Weights of a small mixture-of-experts language model, trained from scratch on English Wikipedia.
Experts: 128 experts in each of 9 layers, 4 picks a token, a shared expert of 128 neurons.
Training: a variant of SOAP for the experts, 678M tokens, 5509 steps.
Below are experts of layer 4 (counted from 0) of a mixture-of-experts language model. Rows are named router (the router's row for the expert), gate (a neuron's input weights, with its number), up (a neuron's input weights, with its number), down (a neuron's output weights, with its number) and show model dimensions 0-223. Each number is 128 + 24 x the weight over its row's rms, rounded and kept within 0 to 255. Numbers have three digits each.
After each expert's rows: "comes after" lists some tokens at least twice as common just before its tokens as in all text; "mostly gets" lists some tokens that are sent to it at least half of the time. This comes from a sample of Wikipedia text that the model never trained on. Tokens count by the router's weight.

# expert 56
router:108122122132154123152118116116128116116163150131133138152150130139145101141144142142123131120122197142113117129105115105134100115161153112082096147169119136194119144133103078111129126117114143154133126128122174118173125128123110141158142102079144130142114103134139106139100114135100171156144126172135149129090107075119172143125133122108085136101122115089179152131091124133096172073111112158157122160116119116137136164172160131112128166117140131083150128150104129095151107137109110144133100137097089158153150167138156140103142100120114120142152135100168102163132129137151168120169119120128091195131132113102135091138173165129121105109134207134140130133130120139103110146133
gate31:129124134101143169132131122109097125155136122156131097124115111151123136146092121117127114162126101112105093130099137144116126100151180116123192158102120122131073127142172098116081106133085125118123142111160126099177154121146102137162094173123135136135178126145112075153125083159109123076139141157178110115138167157103104103117110049155104150132127125141124132087156098130085148138172135128118150111120110115138156139125153155100128124145144112118140123134096142137163118108104152145157154136145160128125169149105103094145097161112120120149145151081121107182155117123181153118107156122108088148104143122099159114109120093141139136141134159138155139128132140142139110104161
up31:153146135141120104120110122132128090155108117129119163162121160090147121093161132129138140107167169158136153130163144114148112159087088113129107110149130131146169147151094169133157141126150164130123142131085095122094084091089119137092128073136129130086111092119127163092114149096140103143119085086107159128107099106162162161130124201132137152121133136125130146147092146101152101096118118142113093139132161129141134131116084111132120137118138153122110136105137123100120165165130136119087118152137089097128082092122126157113149117143134152080071073134149153117098142123086117151161113160142136134160138135116120149138104137113123095145154101110109106172121122096094129144108
down31:125146120133120057163144106127090106126111141147096073084154128095140159124125143117152150143149138147099121135156111122130154127124135128118104134164127116133143120130175119120162130149104152073093141130125140101126109126090171073132107144117104128102105114108147141091135089134169127106127090132033146179076108130117165134126123134119112132160131115139133114169137140119099105113157170140103069085173115161152126134120072152139132126132148154122153128123134166138108154122114138129127137139132144104143097184145125113120142145115084174123149112135106108140121112119116087126135124128091132159126105102107136149084094136106149117123155144126157129178112147100123156138163
comes after: "0 ", " ", "1 ", "2 ", "3 ", "4 "
mostly gets: "—; ", "\": ", "%; ", "–; ", "| ", "    "

# expert 83
router:123124177150118107130158159143166125126142124114088133141154140164133146182165110123118151097130154129084120132072092084120134100149148136122117115150127126133157151151111136111137141106141136145114136092084127139116133134104144168135146107120161103155101128113110124153140096139122132172159127132108133167097099069115136143146143080124112129113140127100132152112117107142111147087131098133127109117103121130099101138155111104086126166088138135088149075137137119116134099144103124156095063131138121173141170133119131154110151099079077139112127147121104128185137118134157121126182153104155138149117104112127130104175183155120090120125123173133104138128075136166121088134133
gate0:143118136124113155098156126131144140158138089170164113189115119147123131092132146111110134186166139103118106130127144126166129158133102116087134100105144155100100125118141134137113135090112154151134144116112143111145132110166105165130103114150121131095135138145166129111105136098131154140144147130118080151138147173105105150112133098149109120156086181149146089134133131133129158121116171136143139136071073162112088112157153086149138146126100202130132159147101146130087156137117143114135170146157164129123105105121123134122114113163169117145170141132161088095115120154160072161145113097143164098136096127082162118148159100109097121111110125128132125128110120150107134106107
up0:118146162117138135156134106134142150160153162164101126157116113133077132144142119118183148114114145132118144129116128129121157096161150107144122132142110148125141125076104119120133106135103143142164120155101124218104141090088157146125140169158058142151119128119108146129106133152146125159170155148109113130142126106164160183165164143094143120110096128081144119157144108129148090117120156107129131156113131151084136134146137115157120120109152112132127086098137135169073097105104116096096120135136131145145111089147107101130171146137083094124159128148141158160172116149142114130116127158126070126112133099163154136130150133158127101147123147171092139120153166111115127136146
down0:167145131132144193083124084159125156151150081101138088138106105144137121112103119082145156103117101121111182133162132163178129165103145085143156113137109103152120165152133135122139110104108142141122155161110153063119140111146156124120128120158150158159170099096151153102161132114147113151138108079147146092086140100127092131139107112161165143182091138138112146125129156062130144141133133163123085130133121139148128126138140135146136150133131133106177125144121143134115109153167161128119104120118132131120097074112125135137144151147090139120102091112143100129144170152130163106115125092145104097129143095116109126118089132125111140111114131119133111138084137122094155173122
comes after: ", ", "in ", "of ", "| ", "the ", ": "
mostly gets: "San ", "Hong ", "Santa ", "Mac", "Connectic", "Missou"

# expert 84
router:121141125141149173138135133143130146121136147124120135158153136121121133170148151126112136119092151148105103138130159117144113113162129125086095119155125115180121162129116129108147103125145147149119103123113152133159151115130107136156128100096137100114060075111142158134126108149116209121128125169128137134120096113083143142139119075106100102087129114110182177118121142139119125115097136169088087107105123154120134117166153108120106179137149125099169064107108090134128103147112145119143111122097100178159174143128134124093142117113132097123148165119107103182137128144128161137169127118160118172127137093121139110147150155134109120117121199139110156163134124138135104143116
gate1:133112132159105170115156119106140118115117150108139090114122125100126114136115116107142110108110160136163133131171136099113137152109156147102106110150135140117130155078147099140168119088143117118141135142106100145126101077127140080132084065117127160126129113094113139065155093128118162111141116144125139104123101116101111100138092113097129136167172157103133175150150153145102096134101133108140123134068097144129109096175088131114136130126153149142113118115077100116119089125088145098123135082095138133139148154157155129102108115117172095088151131151122113104133115107092153166140136114137135119109109113129184115095121100110103139102106159149164123104141191146153130159105
up1:131134119112078119110133107134091101119168161146130096160119155086154109124092152152116108103133172124137162108161146110118134150128159134109132156159124162134161172095132084133160134109122111144126123135122123130113084110089130111138080059109104163135120100130108148088129111123127159094125092140148093101134103120144106133148146087141161157142174172102141133156164127131105116112113103140145107110108129131133121099170081141075098135104112142142156145145106134122099127159098136129123132076085151135128132141154142158090130118171167095090154135128164119106098138116110147146163130125138144111147135123109173077104116135120130144092103175131116117120135185138144146170113
down1:098150091124100112149103136147115149120135152124171141141126186103116120137118139124137130121058140118076143155131133119097117056154139162148111125151099134118094096168121093124123128104125096125128099137118162084097160167160079114124110161101083131100087134162100109108157157095127094111128116136132141143133120099107149138154151092123140089104111153093115116103148128130147133135152117131082134111140095153101148139124109180108157115132076153164106133187101126119154145104131131120161150136102111121128126119111132133134139123149118123118144154173118099113147129173162132103141138082104134136107112124130129126145141144142153160104145123073107106127160071151150179102140
comes after: ") ", " ", "\" ", "0 ", "3 ", "2 "
mostly gets: "\": ", "Spacewatch ", "}{", "| "

# expert 59
router:108149143127134115138147170132152139143139128130100112125125093139119134172118153085105157133111136156144108133116113107121100068076140149106131115152107179170116130132109125090145118152126150173107135161102135143172152118101110138139118128061159115141142112106113152139074141142083182140118117127136145103134127090135157151117122082054089090110135105109137146140131103151088118138119086124131110133121126104143108153137093092145107138105134095097151116139114140116151120139132098164129096126092105138143154130143146145129165126066084142091136148128120122153146126116138159125168115123155110138131150138090122071154147143161127106099171148170128134153091148153120096094117
gate0:139113114155120129126129145142159126126102169111151114103163142120117160106097142099126165115163108092138104143080158154120128166084121182107154149122145093110133129081081112161160104176130094125138074124133137150139136133143124099138145123088050119144121106138101139117125112103128194140144142113130114124128129118132123105158099110130137097141163121171164154147103111123156147148097131128126117136088148131135130107129115132161138148110144149141195122101162135178155136143190123094156127111116144138153139105096164114094115121145131148155099113116098155136076115146082124134141109149145169112149126156110133183143079113143092118119121144146138146135114119128089129142107
up0:109139140125138105151122113083096120150163100164103151164103080150129125121156129150091099111118151141136153110138097149162104074154166145120115112106123127166155114113136179102127121099101152107086149162114121121143110123087145138109140138122141164128158179096158127138129112151138119169148136156123137142151132088119172135092127138143067166149085139117120090124147113125114149117140080126117135111135135138127122130162170124088107116167104081134067129127135143116126083081128134157097156155133130102115120107132066158137127117104095131120186163133131117122162178077142136153141122138110104122100148100120117093101132144115138113141141110154131123129108133156154174135138
down0:154108140087128092150125113136167120115110114126150130128100178139148149091124089121119102100097126129121101144118136138133105124122119116143140145106079151136134151176138079140134140086142150130123125097145149132090128142139124088126120126135157119148100135149131157116160125097120099095135111169099138103106088105104091138132080127152154121156175143120121180124095133101150183098132130129100167079150134156103156154160107131112141161092150141110113107139119143137126073109090189099171076124114104158108129140065150128163126133094142154137137125150111123118107141155127137150131152122131091103142142126173123151129074128129121132124088161092147157103128122095105140078127
comes after: "the ", "his ", "as ", "'", "with ", "in "
mostly gets: "first ", "his ", "second ", "First ", "third ", "next "

# expert 121
router:129127144182122098135145130146101125138170138116093148141107130125132144171153128081103162092125141135103155104089126098149104122111185126100098130121111130173135127115108148143121125119112122138099119093118139157115152111094120134143142140097111117118115126121087134133095082113089152172118101135103106148113127109111135125088101129105093115126107119128180149133130140135160170064152089152155119136116135124092100130146128092084107170098160135084184100135108134162147116149130143140125097094122114147148139126111144157146126122087090099119102128107143113165172102118172134133178141112152113147121107113132135110133158156139102106089138156162132102114076112156069106138089
gate0:120131152148151141117099142116121094130142156123163132138107191143097152109137127107111165112133188146086119119099088127113126130136155152190153163152138141110165187143073156177078146106116147128129135083122107148154146124097129146094133104160180123156124107101141151137142101144139127137118105121165144126110160144137133163089061121108134155143155155159101095168100142134159132158111178136135079108109102136107143115114159126094114104143106143106095086106153127121141143122132148144119123161164124104096103122099102141129122125095130115116095144144107121121144122169111131150149111097092145150152144114122087132142133098145091149092142145154154114142132113152150146143124
up0:121123154097096126107109156109101182115108161128138139129125163127084142129136123114171183132103155106141097137120115126089107146125147131153156126146131132123178132136116120123130133092120099115128113116110098132150115095145135150150145103148109156152099130100130121134152132130168115118114143109125096134106112148196135137088150104155160098134150138135148110174132152110156191160147154174100117129163151133115121089115124101139129106079115161111116093112097133131126136204160188140121147144162090145118127117130114146149129086103116142121094087161129105180105054135118092131104136119148140075146115101123143129141133104118137121123156140098145134126102115178160108131110
down0:115085126154111109136096162107099155089152131123144131134161167159099128152108130117108161159158142130169065152118127130112128161125141156160124158115156129112117177186120150088140113081103125134150126113120105129114146131114126123123108085151128124154129137124100117164176129108112128143135191089123110104116153121153132087101153122091119136167121123147159091157200149147114143131137172123122106098108152131134116123117154089136138170161170135135120112138144127129111122143150179153151126103119101165148110104131134124133150146136132113134104089132126119133148092118139137100132118145098166100131068137105116077143179134132103118138136089135115141066096110117129171106128
comes after: "\n\n", "the ", "of ", "The ", "=", ": "
mostly gets: "== ", "=== ", "National ", "European ", "Royal ", "World "

# expert 10
router:136106175147130147123107105159173124135129129110091097090140105126125122125133126145158148163106169122129140106119156152134109111149127135094102129106155144151160123132130129173103145143125150157108131168143124144165155094112127127151096127124148121150149127092114167148140136123126187140145132156107140163116098101131182169101107136067079106114102113114183141088120133121142107110132131107132147115079093118090093183163129095118097133093101098109147078123121116105113095182145132155124098128117110166116149164107125129108164082113095103113159162123128121152143123106154133149156106092158087123143125112127114099177139125143117127091160168107122126131105113133098134101121
gate1:113145111149165145127103172110186132120122126127105116132144100122145120140130129132133131144094147139105142146136129137081115168100108109136158118124111173101135124129180112172131110145154127158150183127130125179159128140131080129119126127112132085126108093061157112140134141170075115144132151137108071090106082100143152128139142145120156100156129142147125115094116151109157150140104150141134119141080166163102121144105112123130115116123120097108094130115118126121127056177128119119147103144140141098103125166103131104145157158130096166134171120112141116147115161139133126056116140103136076124089146151117136156143122089130114153117160166108096112150109098129113117141156
up1:131175156097171087138161114101120124096143106152122150109118111083091107131137129123119137114151116103150128119092096106136128131170176155134109117127119107087116119114081086098132165124137097112121110119146154128125135119145113129130151147115170143159126115137143127112115132158126139143128109084166130151133112151064118120093078088162095101098154089149118134128112127151112099103132115161158165127184136093147106142139174149129083115121108128139138114110094124158116163144120161132164099110125149124165147167126166116134096115119162137128122124162130100128106130118135147107159171115123173158129125153117147069132129113179119120139090085121140134141133121188175127118083
down1:118113106120147103173142079156142094118138104105125071147150112127092124109129128103127098120133108124142109132144107138112118100115124186093134137081136085108121137161147159140142085138159145118169150167145144122121132115123149142109154128158128103142144097151132123137192137117133165160131100164087156096122108109147138098097058103087127104090123114158116151160084109126096137136172094056150106085130154119164136174105099123122141117135137129083123112131146092121169131122133104137134127150145132110127128168136126105140148130120109141174130110172125135131134152108112160151118172138136099099163052126124124137132120128143084123138138106127150121165146127139135112134137
comes after: "| ", "201", "202", "–", "200", "No"
mostly gets: "FW ", "Win ", "Title ", "MF ", "Loss ", "Rank "

# expert 23
router:142128146142120114102145154145146126161126122123129141125114107140114118183141116087151145099122127132101121129118123122142135106121142103116114139152145152134129164139095121096148154109113115144141101131110118094121180104104097153105142114087146121140118110142116133139122086135105126138184109170104155144127071080110133176131111095097080138106146110101147172126095091099124153091127122137143147117059100118101122123145126126128117134110137131076188115129137142111135097155114116135105097126128118155155144132122151139113154113124087080147125151115146134155118130123136127154198123122190101165117121136123088105169169188134070074126143192140122138136109116146098115131111
gate0:174137122149117123120121136125107119148111103124102127150153090099103121115087176149151125154112164149129124117120151131138175185107136154134153140123121162095143155180101110136112122109127118153120154168129157119092130170076087097143137157120130117110101097159161128136159082152152133091160142123104133149137100108172131164129124119097082145129125127066140122117100143117133168106125150139132160096078130116128157099140137153151154155088134136155082135101147110090105101138120130119137086105127133111118068149150091107148120115122077099140138111151139137131134111117124097140187122116185143111120111166095138130116110146109131116114121132142157168138135117140084133134178
up0:130115095145144094131096126133141094143121127124105123201110095124116103120087145160117112136110128170115114131141142121138132146136107155139110141145099129146104130152134101132094120138134149173134133145102131143116156130102146173130135141099134127089110156161150116158198101106164150126130148137100102084144126123112151116126142132169117181111147165088101101115121128155121088101113081120171153111141098121133169135156108127085141126140119127098087108173165139103127091131090118168132104154127136088108115149147091098115131127127129146100108168131148130096133149123141154120136123142158072122157124181134122173144128093071145098121207131117095136127120141123113110164131
down0:142070144105095155166102156149149141159096126101140079118110105154156155128159121140115157091143105102163118122109174128110145116118144145132122126135133092134130089121104131118104081155154132121161136142086094119077137129092123108133122115128088084170066113116124120128122177154118161151130104133097149087113132110110150105083119144091125112116113112128139136134147124126136132146165098117125115106154148167141110149126111107159119163086226124147149133114119129146125117128147158124121137116164119127143141129109127103141148138125138137107105129170132163147145178133133097156050120169155132143114145118119081140133159120090127112112129124084138109108142097162096115125139
comes after: "| ", ", ", "- ", ": ", "(", "the "
mostly gets: "Ph", "Ch", "N", "M", "J", "Zh"

# expert 122
router:112099153184136126104145124146139126152131095095089100110102090151110103161093123127099171127139147139136125109106089108142120109121138125089091124119136151179129113135126151125121167161122151151088100139111151154145129134132080155157138087117131132157081085137123140126091123148077147156133113151105147132116142120121148152116093132066079127084138114127127162137130089150107123102159120133171106098127109113123143136162108088122104142120110116093174117121119115158172097149144099177147107129132117167115155171148154166104147134102106121112126154121130125163124105117121153112143137128168105180141098133106118078169161120133081118105142172146149144135122108149115108104101
gate0:141173128146099150155077154130107141120080133163132121084110135156129120161130102142126107136099144130167108073130076099133139103142109126127112101136124113138116130099118161104148094137092123150151190124118120145186127136124126126173123133126065193165100140142123166142163153144154096163084076121125116140149126117119135148125102119092110140185095129111112138153108138178132097114079106127127119148125127101130124097131140148145114108155123141139129077096126148108151116098131128149103118156174103128120139130128132145098093139146107095102118153147090152138128101161085113152117162130114095137122129171108134155178119113151120106149150124122102143123134106117157151094103
up0:115106158155089110142165139109123114116092112103120080087133125136116141135138128128122167136117123118091129127138106135100164153112106170102099111121116152084174125099100158088099126158109089156164114137139175131058114129140097136139129127119125136117091145108152168146151117185124127136124110117121127105101099143144134134133102122092133144099140179106143153147100128191124141155112135104172159134167108150131127116147123116161137152128144146108102118171099122089159099151148107109141128089153145111126138119148128178134134094154141155137118136107130111150179146093124093119122131110185102114135158171113154142141111109081108100128137134143139160106129117056138135165105
down0:159113154115126125111108142129121135140138127112113104120129145114169120112093100139139138130114144134087108140110144139139128112150097124098133070178084139137136102138158151129183166114120138108169169127155135137164112095122088122131155158181101123173113139121121109143159133160112134128118101100097104115124136131131150063090127146147126140132116106169137141136136151150110152084116110132147144137093137156143129118126104143169106132129203150111081133129179153112158124106150141147084150132104172147126154159075139155177097140113124129091147146139131123105146156140102099133119099180154090090100132122087131135148065100131118109162127132153129161139105142130152144096131
comes after: "the ", "a ", "The ", "in ", "an ", "is "
mostly gets: "invol", "cou", "condi", "Es", "jus", "An "

# expert 30
router:124124152169157139144141144179135131111127101094119133135108109147153126125129126146116144117154149124112148104118099125120100120118150092125125142147135124191137126135122124122121127149133142129112117115111119115139136121132091171164078129102153093123138088111151147148086102137099122126184152158114174128104123072154170157121120108097088154129111107127147144118121147104117157109134123151135110117089114124119112126190110102069088152114140088114152111125097165110145068169089128171103104108112121183108142142109119139109115105076088113115128176123139157176124134122145157111133110104156127181134101123126106123145153158138082132076146183151126132154121114146138121091140
gate0:141116101137069143134106087139134117122142149124156155127158190116150164168149132120131162135101168084144177101088109150121133093137153077075137134121131095104135151112091146151133078121124097102135108121126135124138127101121119172133124113144107123112113168135173133154130139112135162153139150097116126117142166087076130163118132140130119176146113099158131145140142121122138121108172105127116129113143117159111118120135146138160091140063140127153105101071104145134139167137124149113106116137137128114086156110107116139152114089115123133123139144128129117167155084134154120156076133166107153108152117114117104170096124157187158161086115149125161156141148117141108116127117
up0:120143120140133189154097124129135140108087066156133151124093080123151093151130099116101115149111139132118137156147135138166127182068116152142122126113135141139121072141109109143087175104135114184150136136149133082115144113140094128143095144132161112151144124126124160128118131101129126120146149111146135144145142158127117100113153140117140146118111128126123125151125153134127166100106156133071128118101157103119117116158105122099123143120173096125130141140140138138116106144152119103092171180129108130121168164145158135114150164160112162180137181146091131078090151087145094121161149120157157159123120135116144082108142164130140147151082111170117124119122119076129129096119
down0:107130106143114133152100119122128143152154134129096110134164133108126144097135138123112122155157170141108144141086113146127142144151146146141092134103105170104144157113117103098158139102138160076081154104115112122161119137156171116141092178132101128182178157141179194115139121138168107116144125117137137158136100155141126102147106148163102120122141126123139084119120144140115116125132112122112121138156090145148165148105158107127107179145124143122081110093099121124168129146141127151105109104161128140112124115070111111115135116124158158119120095093142089112165155165140122133128195133111120136142141085151099120155130123155064110140130153089109071116093153115133163122126
comes after: "the ", "(", "The ", "; ", ": ", "- "
mostly gets: "O", "No", "Co", "Mo", "E", "ML"

# expert 87
router:111145191129122119148116144146171102139133141113086154111162095127142120154128136104133132110175151123090131135115111096115103114112121112108121163141134128160130117122067129096087172136144119137103110108085126130175137105087121172141115108113176113131113128137118149135125093130124131114154148128122123169123098069111140158140097116108100135110141124090143157112107113131107127095112117135135147148110136087115143140184116085101093185114129125091137075093117094103131092130116117147119094141103120182144140147104181135117141100101079105146135143117134137167118125141135158141178119100146135154133123131127118086170161163125092117090106170133148138158092163140130115103140
gate0:131181138132116153163108151135112091140129106086096154129146138118150104108130129119101152143150126126096103130152163141140099121095132142075129146115157084130094113120149131108117093125110136112103119110136141142148140154110113090116096137172107142152131129097158102125106124136174131147152105134209125156167126116127150109142131100102141127164110130111117089147071149137133197117147109108149127160096109090136075154141097139146133109139060151180137110111090117125146110128162119120111146165155140140133145136126123080126115087120139118187090110163124163135148127095143139121144113129158145107132104082116146133133116128166118147150107168130151116170164144100137167127126
up0:154151099096133151119080096126096162098113147099106113128143142125125159121138118144058081143126109114100124134132141117156151111149139147141109124167120084102118132099159133067158137118163131119133080113134153149173165160132179119114144110112118119097122134114120080122140173127148136144149112112145094119100139119116128121099138123134137129135187145110117140127086162133155095160120109100146102150113103167115091109119140101135142138128101119155139103128120149091117152158156134145089094083157123088123135134144134116107114118136145167098081137128137129139180155099106136146095149094139136126128117084131110121129111112150167139131186145124134159141125135214152149156098
down0:157124152123164098134133138174115161179100103130155085089099152103140112109119165152176137129104105158127146135140171149110125139099093136106094130138129112093108135144163157129116155161122140143150114135141115145120138110149119119158141152151147093107191115164104123107114151191111112109169114120103116125134139122127127101107155175136125109100125133162108136136116187128099061106129120127088147133149135166127148118130128129152136135113157144120139103104097136101145142108113140168128110117103147171150107123125113140144113165141114087133113171128171117162107141179131089083127138124162086142066155140152140155121103115149123103158142108151100106151085144128132126097092
comes after: "| ", ", ", "- ", ": ", "of ", "and "
mostly gets: "Se", "Me", "Atl", "Som", "Ak", "Mir"

# expert 77
router:137137172128125154129166090116134125135140142155111096104166094113149140156128133104137151128110140127126119119115086126121100057157139114073107121127132142153136165107106134162175115131085111152126130142109128154119150112159134162183108129088146150123091133146151131115085115149147151177127101202120114168116112095114161155109119110122110127115106162094171145113151115115128111106101146126141110128131128110085125130131094099116109163110144143082149083164107125092142115145094138138120098120107111123089127141122116154120100139081090122098139132112163133175175119135168145133145102138099124154109091138107123109137117165143085130114116197128103140114078139139114133110126
gate0:143096119136150099098126150104131151140144142151110182115148136123102111158108129119112131118146105104153127130127135127133085115140116065133132128115144160075135137126119095121179139108125134105118163085134143141138177160159134093108111144134129202140115125132141128154110157132083112110106135133125124073106131092072147162125080127129120074138132142086124176124116121146126103130104151135110135126158177104133082118149137158106160136121146113121117131164072071104109126096102146119145116119124140115150144092115093097155133151105134137084147109113143095116132110146168126134127117101105091127121110171105149086129164114074145135157140173091105152107128156149130113119098
up0:135129128121124151141134134110145196097149089083132127095123166108090135159146091127113127123129092191117120145121131129134152146179139136146132148119139109151206154129133144143103141145101103147113111112171128109125162132136128108128125078138149118095143143073115137145199118106122108133132152109119103173106140113110138086117135105132141146128158132131142089153138127074124134125156079128086092144114127111157112122161106105094144138128149092150110109161160129103144043135147152119115135172090160102145105140161127143135146121173090115106113146122114099141150089148128098090113144148103112125115119131088112125170130129109160133131142092108133114149109145121143129146143
down0:138167145126108093098161101148111126131107137122147096141117135132190119147088138141108144125145121142078134174152146103128118133105115093113104133133110096117119114116104132119144116144179142146145169127116069107086172127151120162130152129126145148115148163090091117107094102102135138087155100142133141159108103178158150113126092134089097107148118153149098139105140112137176146083076124128142109152143157154131158123118121109154155114127111115100140135156113188091110123087109191132096121122136115129140119116128146109097154130158121178121091166101105145126113184177075134139090118090108171122118115112124112124116143101133136120117109137132117131114123151118169137102137
comes after: "P", "C", "L", "G", "p", "Al"
mostly gets: "Church ", "Greg", "ione", "Church", "ost", "coh"

# expert 34
router:105117169158138130092125120160131135144158135140094128136111119144137161130137150128108150109085150118107106145115140116156097126094118124084120130139149128139138127121101138138096104153124162145066107138136135133170142103117141126142103118094128148157126124153104133121108067141098169124129091137093132136131116124109135160096094097123102109125066128120168161163112135154154159080167147119165115123104136126113083173160129100069094135093114125119144106100094152140127119150093126165163114133074081132137129145116136185125127133073076127101114159165144124163144124133147120167190111137189128142115107144120096120148117152153117117116114149145121113152101121144120107146125
gate0:081118135128149131166145139133144134117117161137116141108142086142114094181124136142153099121117146091101130112147134169165160107115134166106122144108180117118107107122142143085090102121144116107166131101185157159145131124154130137095101112105098147201113157118120112135140105134124149150149113131140152112115114139121125140119152134098113124090132129146137120138099120132131139115110146134114139117147097128111146150147149164123172138081137161151129094124077071134151144053123180145135147153126109102139154142108142129135117144128118113168155115142051108140155152119142106126120100178141163153069144150147116165143136149169109090124107140134156106152129168101161156125147
up0:146100132150175139105110102089133127124132098098124111172096133156155204117159159105170151179123120171161112122084151106108148130119143105140102133145105129094147080108114105146139101130119126149103122128120113114125111171139121136125134128145132134084140080129131120147198136092141121172100150141079116144126127125108152098125090112104114121104150116132150167118172133102126155136164114119118134121110140164164104097126082132105125110148120125168102142116123135165114078159153105119109113093128158133108117115134096133121160115110135135094097124099153083179127107146131123158158143117118139124163125122156150128152117098091146161077140135135112101093107077128103128148100
down0:139101123114150128089103149125139123156119113147093148113135157186140134106142159146113104188111091146104181169103131136139127128114119105124124149150099093124090127113144113149094138149136157162100112114071116093148130175096143153135116141137142178114105121122131141140145125106172157155096122179133150136139099150113112091143114160118120100162112164135164123128108072114104104164131151140143171153148112101137118097111148111111155104129143103104131075073107148149142121128135138118135100109112149143119143099139113107112128117105086151101115124095132137163122117109132155153162156149109160138141085083147144119106136196150095104137143149100092106100112143134130116141075
comes after: "- ", "\n\n", "==", "\n", "== ", "=== "
mostly gets: "Personal ", "Phylum", "Scientific ", "Full ", "Current ", "Occupations"

# expert 33
router:117117157182146134123110137139139126132146146121103114114144086119139124156137125119126135160103174144125123142108124098129101117133139125108119102152132128163133131128141136106116133161132142167089082134121139143179180114099129172142066093113150135157128120131121118157115096167136160142143097139082182137099094122123172141108095120072096126139124126085136170121120124106152153118158136128141142145095109131107119159154147093126101137090110143114163042136104138119140118150125150163143093137166085155133143144133146127073125107118095115129127163134131112148136113100142145147177118117146101171149134146132144079167155130113117146068139177119130138160083128138122099121141
gate1:142122167144123159114109163106134155110170166111120105143135095152074159117124154083159077133097074160076125119121073132139141124113133139119116137113127108126157126129122141112143169156112133141119118112126119098130143084111146142153135102148148101151089097118128116129147147137103138094118161085151147122135111099126157151132097122104114113127118141147105151144119112108141172140099107146076107115093106138103149133119143118203116121131103104083140167133107115129148119164155124058148151119116151130114143127106130108098130106122133092145145134106089114172149095144077106141135127058137168132108131114138163135147147089094111096136100122153143127156103110134133116099181
up1:142147131107157154126129142102131145109148129095115102163138082073114155131128152126152096099095085110133119091104139122082082137140130160136122121136095128137130140117118109134105134169135078164086089126156104139182108098102148133115130099150119155121139107125117125156106129157084101132108095115131154141069118160108186117180108107136140128129167110088131154126147159138097121129120104147129092111084081153139111112114085132143134133144127116149128146147150150106137107146145106111087166112127182140158135130152138122089156180125133137128131130119141159155136123123135137138123155110107149137104148164107145156142128110107110159111100076105110083152129090189135088097141
down1:120117146128112141161122127109161128145158099145121105116118158119084127109131172104134126107117144104124114111132151076143118145135159137111107122112136158073087118117114092121109076126133113086101133127118157166115129124153141181144135106138131137101104106097149135092183124116112099098125140182153131105088164148084137098162089127121145144124145150114118136135136135109136145139099151115101097141139140140125202147130108156115108148113148102078140093152130085155122138148097151134107154122162103130149150152131168115166156125124124117130090138138127131103133145147134101157068120083123140117142138169117132167091101198077130132127126152099136156152122144128119099113187
comes after: "| ", "(", "; ", "– ", "Green ", "–"
mostly gets: "MPC ", "Yes ", "Clay ", "Nominated ", "ESP ", "Hard "

# expert 20
router:116133195119138147118099129112152145135140150094124163130147101135158135135119140139139163125140138112125158132117125141148124099119156123053156144138138134171145110144109105098113134139109148132084111123088140138114142109100095158139145114106155124173127134095134142129095128140132135119161142148098150150094094095109119148113078110111085099131141099105116166138122140133137165123137120128114131138121120121132121147195085106125105175112123109082162051098124107113110103148116137154115084151122122138144137116118149153115157065104069114122118158129159119164123142151127179124188141119141110173113133099100117106168153151110085129108147162122113152151083142124117096137146
gate0:132128132151124114178156098143123097086109101130115115120117138119142112110132124171157141144173113116123145094137103098090077086123116173123122131120101115131117129140124132108114152131139139085170143144144101167166116155135142140150161137101077110139171144126147130108107131124119132137166131135150163116101124082104178180160152129096144159085140154106096140142107139105110151120131112141119138106123140138129145152156097121084128134099117145119098115115120149154131171126132138165139174124159078172151150098096163106101139135092145117116124140099159146128087116097098169139074125156093182111131129115148108138124139155102127096094099094135126134125063104120165108104142
up0:136137058102132123159150128154111083140113152144128117123144113124099144167156145088119125139174158129120143184130111126117140140142125141134149122147111156101147123138071144153128123102164158128086149140138119124123131112159130124184107135145099102144126105167142113153094126110141111142114157093172102141134127127137110133094100132093108154170124146135132117147157112122140088072092103117173136123146149133102137155148136159125122196102139100108113119129149153120119192096097143081099110116102158166116146152102137093162114141167108175111135174116119100111120134122128140160107142125117136131180135145126104116148179098192120137142086151109127147147143142139091135129128
down0:108122154129115149136097101135139162111132132129150122101107162123132200125167119083120092169142117164085130112145137134139145124109118124077099092128167108153129117161178138107127129114087132163131159160099135107118131087154150135143103125146107173120126150129149121139140133147107120147148150083103136096115116136130107107134141133132143125102141113140156153135116150114102118104114121137097108072082138105119110155101111128126140133078092140134102136135154132116144118151101155116167144162100120135100109204131129142085136103122134080127114056084126156094131106096110116147120180155074121094128091099139142151126112144151127081131126151141127117153145111134158168099096
comes after: "| ", "- ", ", ", ": ", "; ", "("
mostly gets: "Mar", "Lu", "Vol", "Jul", "Hal", "Fre"